{
  "num_hidden_layers": 11,
  "hidden_size": 192,
  "n_experts": 80,
  "experts_per_token": 2,
  "d_expert": 96,
  "d_shared_expert": 0,
  "hidden_act": "drelu",
  "moe_layers": [1, 2, 3, 4, 5, 6, 7, 8, 9, 10],
  "router_score": "softmax",
  "normalize_top_k": false,
  "routed_scale": 1.0,
  "balance_loss": 0.00767,
  "balance_bias": false,
  "router_z_loss": 0.001,
  "init_std_router": 0.0168,
  "lr_router": 0.00137,
  "vocab_size": 16384,
  "norm": "layernorm",
  "norm_eps": 1e-06,
  "tie_word_embeddings": "early",
  "optimizer": "adam_variant",
  "learning_rate": 0.00178,
  "beta1": 0.95,
  "beta2": 0.99,
  "batch_tokens": [131072, 262144, 393216],
  "max_seq_len": 512,
  "train_tokens": 942300000,
  "max_steps": 3914,
  "dataset": "wikipedia_en"
}
Below are experts of layer 3 (counted from 0) of a mixture-of-experts language model. Rows are named router (the router's row for the expert), gate (a neuron's input weights, with its number), up (a neuron's input weights, with its number) and show model dimensions 0-47. Each number is 200 + 30 x the weight over its row's rms, rounded and kept within 0 to 999.
After each expert's rows: a language model's description of what the expert responds to; "mostly gets" lists some tokens that are sent to it at least half of the time. This comes from a sample of Wikipedia text that the model never trained on.

# expert 9
router,180,154,189,220,151,245,185,245,159,168,132,219,159,222,192,211,234,171,237,230,174,152,188,176,169,166,220,155,170,238,232,162,227,185,224,156,172,233,166,179,157,236,242,228,166,166,145,186
gate0,196,259,213,186,180,201,234,202,182,176,212,194,201,221,193,203,290,176,207,207,111,188,159,191,145,196,167,201,152,227,194,179,204,200,188,158,214,216,185,209,224,182,215,218,131,169,192,207
up0,198,219,210,199,194,202,213,233,182,136,223,188,204,213,168,210,300,138,221,216,138,205,164,195,158,162,217,206,164,259,217,181,214,194,226,154,152,210,180,202,187,238,206,209,118,187,166,220
gate1,191,200,230,179,203,218,210,193,209,179,201,179,185,211,200,290,223,219,227,157,217,169,195,219,191,203,239,219,218,193,197,205,231,228,264,232,228,199,204,213,171,191,181,186,231,167,150,195
up1,178,184,196,173,187,220,200,208,206,166,201,209,181,237,193,265,229,205,221,172,187,186,187,217,158,169,223,202,221,196,204,219,226,222,250,217,222,218,179,202,173,218,219,181,202,170,107,179
gate2,222,224,207,258,205,164,206,181,157,228,191,156,188,213,216,187,182,217,194,191,188,187,207,185,253,219,232,188,222,174,168,232,158,138,172,247,208,239,201,229,232,174,181,161,222,199,222,190
up2,237,210,227,279,189,171,225,207,144,218,188,163,189,212,216,173,202,206,208,233,191,194,198,176,243,207,238,190,224,231,176,220,146,123,168,249,188,244,187,239,245,206,185,179,235,174,181,198
What it handles: Table cells, area nouns. Cells and pipes in data tables (population figures, station codes, party names), plus nouns like area, facilities, settlement and auxiliaries had/were.
mostly gets: "°E", " facilities", " settlement", " Wed", " Low", " areas"

# expert 36
router,150,190,214,212,186,216,197,256,176,117,184,211,137,240,200,197,231,144,210,251,160,180,201,161,193,162,267,182,191,233,206,199,195,168,198,181,137,230,197,171,202,216,278,233,201,204,150,227
gate0,198,166,240,166,181,182,188,201,197,225,186,165,229,218,169,219,212,282,230,201,169,179,165,251,220,163,209,152,210,226,192,180,174,259,180,222,215,245,209,125,216,237,182,231,190,215,205,215
up0,212,199,221,142,170,200,221,212,188,232,204,161,226,188,137,247,231,280,237,205,158,168,164,199,203,183,201,92,200,208,211,178,200,276,205,194,231,238,208,172,217,255,184,214,185,189,212,197
gate1,188,197,191,183,186,197,169,191,175,166,204,197,184,213,198,261,165,340,255,212,207,209,171,179,185,218,150,191,174,189,230,259,181,169,256,234,158,196,193,220,220,209,229,191,184,195,168,183
up1,181,168,228,213,214,166,242,160,218,200,220,200,163,216,212,229,163,300,225,232,222,226,195,168,224,227,186,211,218,189,182,271,155,192,201,247,172,171,220,185,233,192,251,194,220,231,199,203
gate2,168,199,194,177,206,193,217,270,205,238,186,222,208,239,206,197,181,244,181,155,219,198,127,173,206,174,216,208,189,252,192,197,179,204,206,138,150,195,213,241,184,206,195,172,204,207,178,213
up2,169,186,218,217,224,173,214,233,216,248,155,217,168,257,229,169,163,229,175,163,241,210,146,168,215,197,219,232,217,209,178,202,164,207,193,168,157,178,227,223,216,183,194,164,227,218,211,231
What it handles: Definite article The. The articles the and The, especially The opening an article or sentence after a heading, plus its and possessive 's.
mostly gets: " The", "The", " the", " its", " \"The", " Its"

# expert 23
router,210,232,171,184,182,222,176,208,131,200,205,231,144,227,216,209,216,176,233,227,203,174,177,190,164,170,217,176,173,209,229,194,208,153,216,146,181,252,178,185,167,274,200,208,179,211,149,159
gate0,198,189,229,196,204,190,234,207,207,198,208,205,197,185,161,240,183,190,217,239,212,226,270,145,197,132,241,192,153,227,198,223,215,165,185,247,180,216,181,149,226,199,193,179,187,207,167,183
up0,212,207,219,170,240,153,240,209,200,225,235,191,217,208,198,226,161,198,221,168,226,238,244,147,222,165,224,215,186,198,191,226,207,150,191,235,190,174,199,146,204,237,159,193,224,228,185,178
gate1,172,215,216,203,198,206,227,201,152,194,225,220,164,208,182,182,251,152,204,197,167,199,195,198,155,138,124,207,173,200,181,209,216,205,156,255,222,217,193,240,250,266,220,197,165,180,274,191
up1,192,199,193,155,236,178,239,165,136,224,257,181,193,203,204,178,213,180,163,175,198,224,195,212,156,147,138,241,226,176,175,196,191,196,189,234,264,210,201,260,248,234,217,196,195,214,258,167
gate2,219,180,226,265,212,191,169,182,197,207,219,236,197,202,180,216,174,215,219,216,220,183,152,219,237,224,169,221,211,169,192,182,236,195,167,181,239,207,211,204,213,121,198,156,249,218,209,176
up2,199,216,229,274,208,222,207,210,229,206,214,200,212,207,184,225,185,216,189,225,180,160,144,225,289,192,179,204,216,174,215,125,221,240,160,183,221,234,201,183,171,144,201,181,221,167,227,202
What it handles: Non-English name pieces. Mid-word pieces and accented letters inside German, Slavic and Nordic names and words, such as ü, che, š, ä.
mostly gets: "che", "š", "ä", "ü", "č", "ö"

# expert 24
router,180,152,192,202,153,243,186,243,163,167,132,223,159,221,182,216,235,166,233,227,176,152,188,178,166,168,223,155,172,234,233,169,232,184,220,155,171,229,166,186,151,235,242,227,171,168,150,189
gate0,187,138,206,170,162,218,216,224,190,160,202,187,180,208,189,209,217,182,255,227,160,210,197,154,219,159,243,228,185,199,245,149,216,139,245,193,216,234,155,191,173,221,236,203,189,168,189,223
up0,162,188,195,187,171,193,212,210,201,192,197,183,208,195,185,215,188,180,218,224,165,253,206,161,213,162,256,219,203,190,231,154,236,163,254,151,206,210,156,167,155,206,193,219,165,144,183,193
gate1,184,184,182,214,159,222,193,236,159,158,193,213,190,223,154,203,229,129,241,222,185,171,191,188,136,215,243,229,182,233,220,231,249,172,204,139,182,249,152,220,197,210,205,229,207,214,191,184
up1,174,208,193,218,208,173,204,203,156,166,210,229,193,191,170,196,201,146,210,201,182,231,194,178,172,204,259,199,227,197,241,225,205,157,156,155,172,214,216,190,188,206,206,181,208,198,195,199
gate2,176,202,195,144,203,208,207,249,209,205,195,202,221,207,195,249,212,208,193,236,189,234,147,211,138,210,189,150,181,210,220,202,231,123,219,229,249,215,185,208,189,276,230,216,159,196,214,194
up2,167,199,219,158,192,207,243,249,216,209,183,182,231,199,205,257,198,205,192,242,185,217,141,223,144,215,191,178,192,211,225,176,247,156,207,224,251,219,216,187,154,290,206,250,166,212,202,206
What it handles: Countries and foreign topics. Country and nation names and word starts, such as Taiwan, Peru, Romania, Azerbaijan, plus birth-year pieces like (199 and diacritic bytes.
mostly gets: " Romania", " Mold", " Azerbai", " (199", " poet", " China"

# expert 27
router,192,174,176,188,204,229,206,199,148,174,197,210,210,238,162,204,239,185,229,193,158,204,166,174,197,169,223,199,198,190,245,209,201,214,215,173,130,260,170,188,215,238,205,194,159,178,222,229
gate0,201,181,202,183,200,231,192,188,187,194,142,225,211,176,160,203,221,184,191,198,227,196,197,206,194,239,246,221,194,198,172,210,210,228,159,185,160,235,228,151,142,263,221,184,176,200,159,160
up0,224,163,186,195,225,174,208,177,241,222,144,205,241,190,138,187,193,249,163,168,200,230,219,207,248,232,221,235,216,154,178,245,211,262,172,202,201,207,223,215,168,203,160,154,211,252,204,218
gate1,223,194,157,211,197,180,216,191,222,192,212,216,210,178,273,222,145,174,193,173,217,191,250,233,228,206,195,188,221,189,175,217,197,220,207,223,183,162,236,203,189,215,219,201,237,204,211,169
up1,221,194,189,230,200,200,245,196,185,181,199,224,196,191,246,205,189,183,187,221,187,197,244,245,241,210,202,178,183,199,172,182,206,222,192,227,180,147,215,200,187,222,222,165,273,136,200,176
gate2,224,204,189,202,220,207,216,173,210,236,188,210,195,236,172,270,195,210,160,176,162,222,155,206,205,236,211,235,213,168,140,192,240,164,215,122,214,184,217,211,217,181,195,194,252,231,243,235
up2,210,207,155,209,203,240,218,207,223,169,176,196,201,221,209,214,252,185,230,176,151,195,157,209,181,206,230,225,197,208,182,220,265,124,205,125,203,200,177,199,188,199,187,173,205,248,225,222
What it handles: Headings and word middles. Wikipedia section heading markers like ==See, ==Early, plus inner word pieces such as -ation, -os, -ing.
mostly gets: "==See", "==S", "===S", "==C", "==P", "===M"

# expert 60
router,180,149,186,227,151,241,181,240,160,169,127,226,164,224,183,210,232,173,240,226,177,156,188,177,164,165,220,158,173,240,233,145,227,184,222,155,172,231,167,180,159,235,245,216,170,166,150,194
gate0,167,181,175,223,192,219,238,219,168,212,218,237,208,187,128,179,217,157,201,206,194,220,128,193,205,199,219,220,164,185,214,203,232,232,161,190,139,223,172,197,207,212,246,185,154,194,186,239
up0,178,173,178,235,187,198,229,244,193,222,231,232,201,173,160,165,216,157,221,211,197,172,175,192,202,221,197,191,166,165,205,198,233,210,170,180,157,211,157,202,194,214,243,170,181,184,177,221
gate1,181,225,179,181,213,195,189,178,211,194,156,183,206,228,206,191,164,104,218,260,257,177,196,200,223,212,229,199,213,188,207,205,234,190,234,220,138,213,206,211,297,207,185,168,182,206,185,212
up1,178,221,179,179,224,205,198,195,228,179,180,182,197,230,193,202,185,118,222,269,245,175,219,219,234,214,242,214,209,179,215,222,231,182,225,222,137,208,200,197,272,204,214,188,187,205,187,217
gate2,222,202,201,184,194,184,190,190,172,206,268,241,164,209,240,157,220,141,204,183,188,215,222,144,192,199,188,192,192,193,218,193,209,215,204,183,141,206,187,143,184,231,229,198,262,153,217,272
up2,227,184,207,181,198,163,183,189,191,210,274,244,200,225,242,171,192,162,191,177,200,252,257,145,202,212,165,209,218,150,205,175,189,238,212,177,142,204,199,146,202,207,204,197,268,127,211,275
What it handles: Empty table cells, suffixes. Pipes and blanks in sparse table rows, plus adjective endings like ical and atic and a few Greek letters.
mostly gets: "ε", " him.", "ical", " ", " accepted", " unable"

# expert 54
router,180,149,192,215,151,240,190,241,165,170,118,227,160,219,188,215,232,173,236,228,176,160,195,177,166,163,221,161,172,239,232,159,226,190,224,156,171,230,169,184,161,234,243,222,171,169,148,186
gate0,249,206,186,170,187,194,200,169,202,191,185,211,222,199,186,217,251,226,198,231,152,175,216,229,178,220,173,155,208,196,171,180,167,248,200,255,192,224,198,191,201,172,193,195,187,211,184,152
up0,236,199,204,222,150,205,190,199,185,182,191,216,223,199,150,207,252,218,198,238,151,199,198,199,186,216,176,160,212,223,183,196,183,222,187,229,177,229,212,199,196,174,192,182,202,201,160,182
gate1,167,194,208,198,181,216,173,215,176,187,180,223,170,204,218,214,204,145,256,252,224,178,208,134,129,203,211,242,197,191,177,246,243,166,175,154,172,207,231,203,223,256,244,228,173,221,181,193
up1,158,210,197,170,174,233,203,230,175,196,203,229,169,214,227,246,225,164,234,244,208,171,181,170,149,190,203,233,171,173,183,249,258,178,174,164,200,213,189,204,213,244,265,234,203,229,186,173
gate2,191,181,212,196,193,207,219,257,188,169,212,258,197,225,160,261,238,144,215,192,193,214,194,209,134,159,203,142,179,215,221,189,255,207,239,171,156,235,188,177,152,230,186,206,202,176,146,207
up2,193,192,218,174,209,187,229,234,221,189,221,254,210,194,190,263,239,133,209,181,189,240,203,200,146,176,181,106,212,203,194,212,237,185,226,180,140,231,192,171,179,202,213,182,214,166,184,212
What it handles: Function words before nouns. Possessives, articles and auxiliaries after prepositions in prose, such as their, the, his, him, will, have, often before own, be or been.
mostly gets: " him", " her", " their", " will", " horses", " them"

# expert 8
router,184,212,166,214,133,247,174,240,188,119,183,209,175,217,185,183,266,177,268,239,184,202,175,195,208,193,199,177,142,216,207,217,236,215,231,186,178,236,184,208,172,238,198,221,158,203,146,173
gate0,250,238,158,207,211,164,190,217,203,154,145,262,167,163,260,205,207,228,191,162,220,189,187,166,203,179,191,211,240,183,213,222,198,202,228,184,208,193,195,207,245,199,191,140,212,149,186,220
up0,266,249,162,204,192,172,213,205,219,171,167,241,184,163,221,186,220,266,184,189,216,197,148,198,212,201,181,216,263,182,187,220,185,203,220,200,203,177,199,214,240,186,178,180,203,166,212,239
gate1,216,241,246,139,184,174,174,177,235,214,254,225,228,194,226,182,157,223,169,184,173,220,234,236,198,213,183,223,185,186,202,171,182,198,249,206,237,207,173,201,232,179,200,245,199,204,204,264
up1,208,236,243,156,194,181,173,197,210,209,259,225,225,197,224,204,188,224,171,212,180,203,240,223,183,198,207,185,168,199,218,164,194,223,251,194,227,215,154,215,255,223,216,239,193,195,187,269
gate2,230,223,155,169,223,185,192,183,198,189,204,195,212,169,156,177,229,246,220,173,185,189,203,208,204,211,210,142,194,175,196,180,154,166,214,215,211,249,157,207,238,226,195,252,140,239,197,171
up2,200,224,195,165,232,151,200,175,190,196,193,174,228,207,190,222,243,258,230,163,175,198,181,209,196,206,206,137,172,181,187,200,138,154,204,205,225,276,104,199,255,237,202,233,142,213,198,172
What it handles: Dates and subject pronouns. Years and day numbers in dates, especially just before the main clause in biographies, plus subject pronouns he, she after them.
mostly gets: " (born", " 2006", " 2017,", " 2019,", " he", " 2012,"

# expert 61
router,183,146,186,214,150,241,183,239,163,170,125,219,159,223,187,209,234,170,234,226,181,155,192,175,167,166,221,161,169,237,231,166,227,186,219,154,173,228,168,188,153,233,242,215,171,174,151,180
gate0,237,196,214,193,219,208,210,191,198,178,182,204,235,235,171,225,203,202,249,182,166,193,221,199,206,145,210,226,214,191,184,179,236,164,222,223,195,208,200,234,157,198,191,232,232,183,191,123
up0,265,165,208,214,202,223,231,187,198,192,191,230,225,216,181,212,199,221,248,171,196,207,221,208,186,133,192,242,214,203,178,162,222,172,236,236,194,200,198,221,156,189,188,254,220,195,181,146
gate1,246,138,185,203,229,205,180,222,218,210,204,195,205,226,206,170,162,207,183,183,196,222,186,162,215,191,207,269,241,203,168,210,207,175,194,165,255,174,203,236,192,203,155,219,230,185,232,211
up1,255,157,187,206,207,215,168,214,205,199,203,213,213,223,197,152,177,213,179,180,191,215,177,156,227,215,211,223,221,204,192,201,225,167,163,151,230,183,226,237,186,198,159,243,201,209,240,226
gate2,208,194,175,221,206,201,215,194,163,194,254,221,140,196,194,190,181,202,202,187,185,195,188,211,209,186,217,204,224,229,234,152,248,224,172,207,151,183,206,158,198,225,249,209,220,157,211,247
up2,191,173,176,211,189,212,195,217,162,179,241,209,132,210,226,215,191,181,218,190,173,180,189,209,219,189,225,196,206,223,230,167,269,205,181,210,154,204,205,140,189,226,253,228,221,161,195,243
What it handles: Sentence-final words. Words fused with a final period ending sentences in historical or government text (majors., century., president.), plus the after verbs.
mostly gets: " century.", "u.", " independence", " government.", " province", "History"

# expert 45
router,174,155,192,210,152,244,187,240,160,167,133,213,158,226,190,212,233,166,238,229,173,162,182,175,163,168,225,155,177,236,232,157,235,182,221,157,174,231,166,178,156,237,243,217,167,169,150,174
gate0,237,197,171,188,205,198,223,217,216,192,178,211,139,221,213,192,177,196,227,212,254,198,222,126,169,172,214,213,214,212,197,217,250,214,172,208,187,211,189,237,231,217,173,149,195,177,210,159
up0,240,201,176,179,222,198,244,238,207,212,182,205,149,192,213,187,165,194,226,208,250,187,212,138,170,172,212,220,202,196,200,200,249,196,174,194,180,198,199,239,223,241,165,155,200,196,205,131
gate1,220,229,215,210,206,173,152,225,227,172,231,229,200,164,221,166,228,203,151,208,238,163,228,177,189,182,213,191,227,160,201,236,160,211,199,188,232,213,210,227,239,187,177,214,151,211,182,198
up1,197,203,224,198,193,191,193,243,220,155,217,238,188,168,216,178,237,198,160,217,240,150,227,172,172,173,207,190,231,162,202,219,157,199,202,165,216,234,207,241,227,189,188,192,152,215,174,197
gate2,152,231,199,192,211,220,191,179,189,146,222,198,168,218,188,240,222,166,194,180,192,161,217,216,188,170,232,218,154,246,253,158,219,131,214,193,178,215,146,228,223,202,232,259,183,138,143,236
up2,164,212,192,212,160,199,208,227,183,118,198,226,188,204,185,212,245,151,256,233,185,158,242,197,185,185,210,163,157,223,226,147,224,92,183,159,191,262,159,223,165,235,204,225,169,175,144,232
What it handles: Surname first pieces. First pieces of surnames and rare proper nouns starting a sentence or following a first name, e.g. Simmonds, Carter, Chadwick; also music words.
mostly gets: " Cad", " Phys", " Cur", " Rice", " wood", " pian"

# expert 51
router,179,224,165,201,189,202,174,240,116,190,205,240,201,197,184,210,198,169,216,215,189,152,208,187,186,158,273,184,197,248,233,183,228,183,214,173,160,226,194,225,185,280,204,210,193,188,159,179
gate0,190,228,196,209,229,196,192,176,186,223,222,196,180,177,190,210,184,162,175,155,179,166,228,232,171,183,170,216,215,171,207,197,239,226,215,271,255,207,217,200,205,189,198,219,196,227,195,172
up0,181,225,209,226,222,204,189,208,221,210,214,202,175,173,184,171,184,179,181,187,166,180,214,244,146,164,175,204,190,176,196,187,245,209,228,254,237,200,215,196,208,184,221,214,154,198,195,189
gate1,189,219,185,260,201,163,175,178,189,211,194,248,242,147,249,193,173,222,187,171,233,167,204,178,205,261,184,202,249,173,192,219,164,197,185,212,191,192,221,228,197,176,177,135,219,182,250,222
up1,220,205,158,268,165,191,197,179,192,194,184,269,234,158,235,174,205,161,192,126,212,181,207,144,197,252,215,217,241,218,214,178,194,188,238,221,197,226,212,199,169,153,203,165,209,175,215,257
gate2,221,224,301,181,234,178,167,148,127,228,215,215,190,214,188,169,170,205,200,137,165,179,200,190,181,230,220,247,248,199,188,189,249,193,224,180,220,212,231,139,157,207,196,195,217,204,173,169
up2,211,214,307,202,220,189,172,175,99,199,215,209,192,227,181,221,202,182,216,169,122,198,182,179,172,204,207,207,191,235,194,196,233,188,221,171,222,238,224,98,158,181,235,241,200,199,153,208
What it handles: South/East Asian names. First syllables of Indian, Chinese, Bhutanese and other Asian personal and place names, like Kh, Raj, Pan, Y in Liu Yuejun.
mostly gets: " Kh", " Hong", " Bh", " Raj", " Par", " Pan"

# expert 31
router,199,177,183,192,184,248,164,195,131,187,192,237,205,244,157,209,232,182,211,236,200,199,184,200,171,178,215,200,158,210,204,213,199,198,241,176,134,226,147,141,175,214,254,204,167,206,194,196
gate0,235,206,216,171,215,196,231,176,183,222,221,234,215,138,134,165,157,236,149,187,213,240,242,226,151,201,200,244,238,158,189,202,190,251,189,172,204,172,240,190,207,135,185,207,203,223,218,245
up0,176,251,144,148,175,180,210,216,188,188,226,169,227,174,143,192,180,194,171,250,195,228,255,223,182,196,185,163,203,199,202,224,227,259,218,174,161,168,216,213,204,197,228,246,199,207,205,197
gate1,226,181,240,209,227,172,211,168,216,229,207,208,211,182,189,160,180,171,206,205,238,192,230,258,190,260,185,232,237,171,170,235,183,233,182,204,207,187,199,177,244,167,194,146,197,225,244,253
up1,188,132,244,208,234,211,180,219,237,182,192,202,213,252,230,153,207,151,232,199,223,182,206,249,221,262,203,166,211,227,189,188,227,218,170,214,168,195,176,160,221,188,170,181,188,205,208,204
gate2,190,189,259,194,184,231,168,205,229,199,206,249,187,188,177,181,197,212,200,236,245,240,259,206,153,198,170,175,162,202,196,159,212,290,151,250,202,140,184,173,190,228,241,202,180,190,201,166
up2,206,191,248,195,221,254,152,228,274,184,137,162,216,222,169,237,207,196,221,239,238,251,179,183,217,202,158,197,207,193,160,186,234,190,188,225,207,140,153,220,177,189,211,195,251,227,201,187
What it handles: Mid-word Latinate fragments. Inner pieces of long Latinate words, after prefixes like con-, inter-, ex-, such as ig in contiguous, iber, ict, ition.
mostly gets: "ict", "ition", "ction", "ific", "ement", "stit"

# expert 39
router,178,150,191,224,151,243,176,241,158,171,131,226,162,227,184,213,234,172,239,231,175,152,187,179,163,166,221,154,170,237,233,162,228,193,219,158,175,233,169,186,156,236,243,215,168,170,149,171
gate0,229,225,186,199,229,180,202,209,173,210,203,164,208,191,232,229,223,192,179,240,229,204,196,221,179,197,175,197,214,203,172,238,203,146,237,127,247,233,201,147,171,170,232,222,174,206,216,160
up0,216,215,182,210,226,191,214,192,145,191,191,172,188,216,225,232,222,181,178,226,215,199,192,213,170,206,177,208,202,218,183,227,226,154,234,140,234,240,219,153,180,182,220,209,158,188,231,158
gate1,201,184,215,232,175,257,225,222,153,178,228,234,189,210,124,194,253,195,219,208,183,206,194,183,215,178,231,219,118,247,228,193,169,204,223,183,153,228,237,172,166,206,224,241,206,162,171,241
up1,184,212,177,209,247,219,189,218,155,193,255,223,176,208,162,207,269,198,242,198,204,208,195,195,204,197,231,222,128,214,209,206,153,193,217,161,117,218,201,184,173,199,195,187,212,198,154,235
gate2,208,207,154,240,163,232,246,276,178,177,220,195,158,269,216,235,175,184,275,240,175,216,207,191,180,191,193,197,174,251,256,190,196,144,233,122,175,230,159,203,179,201,195,247,171,202,173,247
up2,228,196,181,234,197,219,236,252,189,185,228,188,163,241,240,209,183,202,265,249,183,219,189,190,190,169,195,209,195,249,251,189,199,146,202,153,180,212,155,185,227,182,166,227,180,187,174,260
What it handles: Election tables, Islamic terms. Party columns in election result tables, and Islamic, Arabic, Tamil or Chinese script and names, plus copulas was/is.
mostly gets: " Islamic", "ا", " Islam", "ي", " Mah", "и"

# expert 5
router,179,148,192,201,152,241,186,239,162,168,126,219,163,224,188,213,235,170,233,228,175,161,191,174,168,168,223,159,172,235,234,165,232,182,223,155,173,230,165,179,155,235,247,228,170,172,147,182
gate0,160,186,179,194,159,228,203,214,180,166,184,203,187,188,167,168,197,215,210,273,135,208,217,210,196,182,200,184,182,264,227,201,204,176,243,205,183,258,176,218,242,212,250,224,170,192,229,186
up0,200,200,208,203,163,210,220,200,191,185,195,197,203,195,165,173,204,193,211,268,134,189,213,220,198,193,209,179,158,273,200,208,202,151,228,212,178,234,167,227,260,213,258,242,180,169,229,175
gate1,167,212,240,183,185,198,148,211,180,196,235,232,166,223,214,191,229,154,234,204,186,154,159,158,175,210,173,177,213,288,237,178,225,195,194,217,149,179,191,190,213,233,159,270,177,183,144,178
up1,150,202,245,171,176,191,148,204,200,195,230,204,174,237,197,217,224,175,241,176,195,149,194,163,177,197,153,198,208,289,206,174,219,186,189,238,180,203,156,198,232,226,171,253,178,187,176,186
gate2,198,175,145,206,122,177,176,194,155,179,181,222,176,210,203,214,228,201,231,250,173,166,126,186,184,181,215,194,142,216,247,249,249,204,196,177,226,223,169,265,179,257,204,158,198,163,204,186
up2,206,184,192,205,209,226,137,158,197,175,200,215,140,197,173,225,204,195,217,227,196,197,190,179,179,193,192,166,126,192,234,206,233,217,192,213,150,222,203,183,193,217,179,230,160,181,182,143
What it handles: Names in music listings. Capitalized name words and initial letters in album, label and song listings, plus "the" and "it" as subjects, such as Blue Note, Brooklyn, Oak.
mostly gets: " Blue", " Love", " Orange", " Oak", " Thompson", " Buck"

# expert 59
router,179,145,191,234,150,242,181,241,163,171,128,224,161,223,189,214,237,170,235,225,178,156,192,176,165,166,217,156,170,237,233,162,220,189,224,156,173,230,166,181,154,232,247,220,166,170,152,190
gate0,190,217,217,177,212,208,175,197,196,213,194,201,202,217,148,287,192,232,197,184,190,203,189,201,151,197,252,154,196,224,175,213,207,123,242,185,219,232,160,183,134,189,170,170,219,195,174,223
up0,187,227,240,205,233,182,177,191,214,235,207,198,219,238,148,254,168,246,197,179,170,213,190,210,154,211,266,169,219,228,155,218,191,113,233,193,230,213,194,194,151,177,165,170,238,205,159,234
gate1,203,158,169,204,130,233,155,231,145,187,164,186,141,206,201,171,173,178,228,231,250,168,224,164,155,154,239,203,179,229,234,184,242,172,204,198,147,202,185,215,201,239,210,202,179,188,165,177
up1,205,150,162,206,152,230,152,238,152,181,191,215,162,232,183,213,156,173,227,248,225,163,223,178,169,166,243,184,188,217,233,185,244,177,190,197,158,215,164,201,238,241,185,215,167,186,165,207
gate2,241,175,208,190,167,210,222,236,177,198,201,186,208,255,162,263,175,145,225,260,192,199,154,136,183,224,226,233,200,212,233,174,229,159,259,217,182,212,191,234,174,248,238,215,220,193,180,194
up2,231,188,226,171,180,203,245,235,171,190,162,180,187,242,178,250,172,147,222,239,206,196,149,137,173,241,244,241,213,213,223,187,247,169,253,196,158,186,208,253,185,237,254,197,204,197,190,219
What it handles: Table cell separators. Pipe separators between cells in statistics, election and sports tables, and full stops ending building or weather descriptions, such as demolished, building.
mostly gets: " building.", " demolished", " Street.", " erected", " entrance", "°W"

# expert 12
router,179,152,189,220,152,241,182,240,160,169,129,221,160,225,190,214,235,172,237,228,174,158,185,177,164,169,218,159,171,235,233,166,227,185,223,154,172,231,166,178,158,236,243,222,167,171,150,197
gate0,224,203,136,203,204,193,194,202,173,177,215,221,172,214,207,213,243,201,227,202,142,172,205,189,215,212,175,192,174,172,228,227,197,178,160,220,191,218,149,201,271,218,155,162,197,164,199,206
up0,230,214,162,192,210,198,178,186,187,193,218,181,180,215,231,215,220,212,227,179,152,162,233,196,213,211,185,197,177,184,217,218,207,217,152,236,195,224,159,192,262,213,177,171,210,188,196,186
gate1,187,158,175,197,169,257,183,254,184,186,223,230,165,219,171,214,235,170,223,266,181,160,217,214,228,182,208,189,155,242,248,216,233,141,227,165,193,241,150,233,208,201,243,204,193,148,140,167
up1,179,146,172,213,176,252,165,242,174,164,230,250,171,203,174,193,230,173,227,263,176,155,207,209,228,172,246,192,170,239,253,221,241,162,222,171,212,244,151,231,206,206,238,215,208,162,140,165
gate2,155,195,211,191,221,185,184,181,183,189,203,183,206,240,238,191,236,237,182,235,178,221,219,226,197,183,210,223,190,223,181,206,210,136,231,202,203,233,178,140,210,187,227,237,220,191,199,222
up2,196,176,189,194,217,177,197,185,191,192,232,186,222,237,257,212,220,233,176,220,189,231,225,249,190,173,210,223,171,200,174,200,197,170,237,230,210,217,172,154,201,176,203,243,220,199,222,231
What it handles: Name starts, sports tables. First pieces of surnames and names (Kn, Arn, Pierre, Paris), plus of, to and season-year digits in football or league records.
mostly gets: " Paris", " Kn", " ord", " Ord", " Arn", " Mick"

# expert 58
router,180,151,191,217,152,240,182,237,159,168,133,222,163,228,188,216,233,173,237,228,177,158,186,179,161,168,218,157,172,234,237,158,227,184,224,153,172,231,166,182,160,236,244,228,169,169,146,189
gate0,207,206,192,202,175,164,158,206,215,209,218,214,199,204,215,182,202,229,279,228,205,153,204,195,178,187,200,150,195,178,187,285,206,166,227,196,216,250,150,190,204,267,260,167,169,283,206,167
up0,219,197,193,186,169,173,155,201,194,207,221,216,223,196,190,207,206,209,308,231,209,157,184,178,176,175,219,153,186,204,180,252,207,191,210,191,209,274,153,189,211,266,268,173,169,267,193,192
gate1,209,180,186,214,156,227,159,205,187,144,224,274,149,202,177,205,230,201,177,204,172,199,135,227,155,201,186,171,180,233,259,192,255,162,244,194,193,241,186,207,184,209,203,214,193,139,207,220
up1,218,206,194,219,149,234,177,197,183,148,192,239,168,193,178,222,202,206,228,214,208,227,198,234,158,183,199,162,158,172,244,208,254,187,246,189,205,229,193,179,177,211,194,211,185,154,209,202
gate2,253,246,153,213,204,207,158,186,140,188,164,219,223,213,157,184,191,233,205,188,214,195,195,205,106,223,198,184,204,208,169,245,199,212,209,90,151,235,201,173,240,189,201,192,235,145,171,201
up2,206,192,153,190,157,242,169,213,150,160,196,252,193,251,169,199,222,192,202,182,191,176,176,168,170,195,206,176,200,202,196,221,222,205,222,146,147,234,189,160,191,184,208,250,207,146,130,195
What it handles: Sentence ends and "become". Periods ending sentences or domain names (.com.), sentence-final word pieces like -es. or -ing., and "become" after to.
mostly gets: " theor", "New", " hous", " Ell", " Your", "is."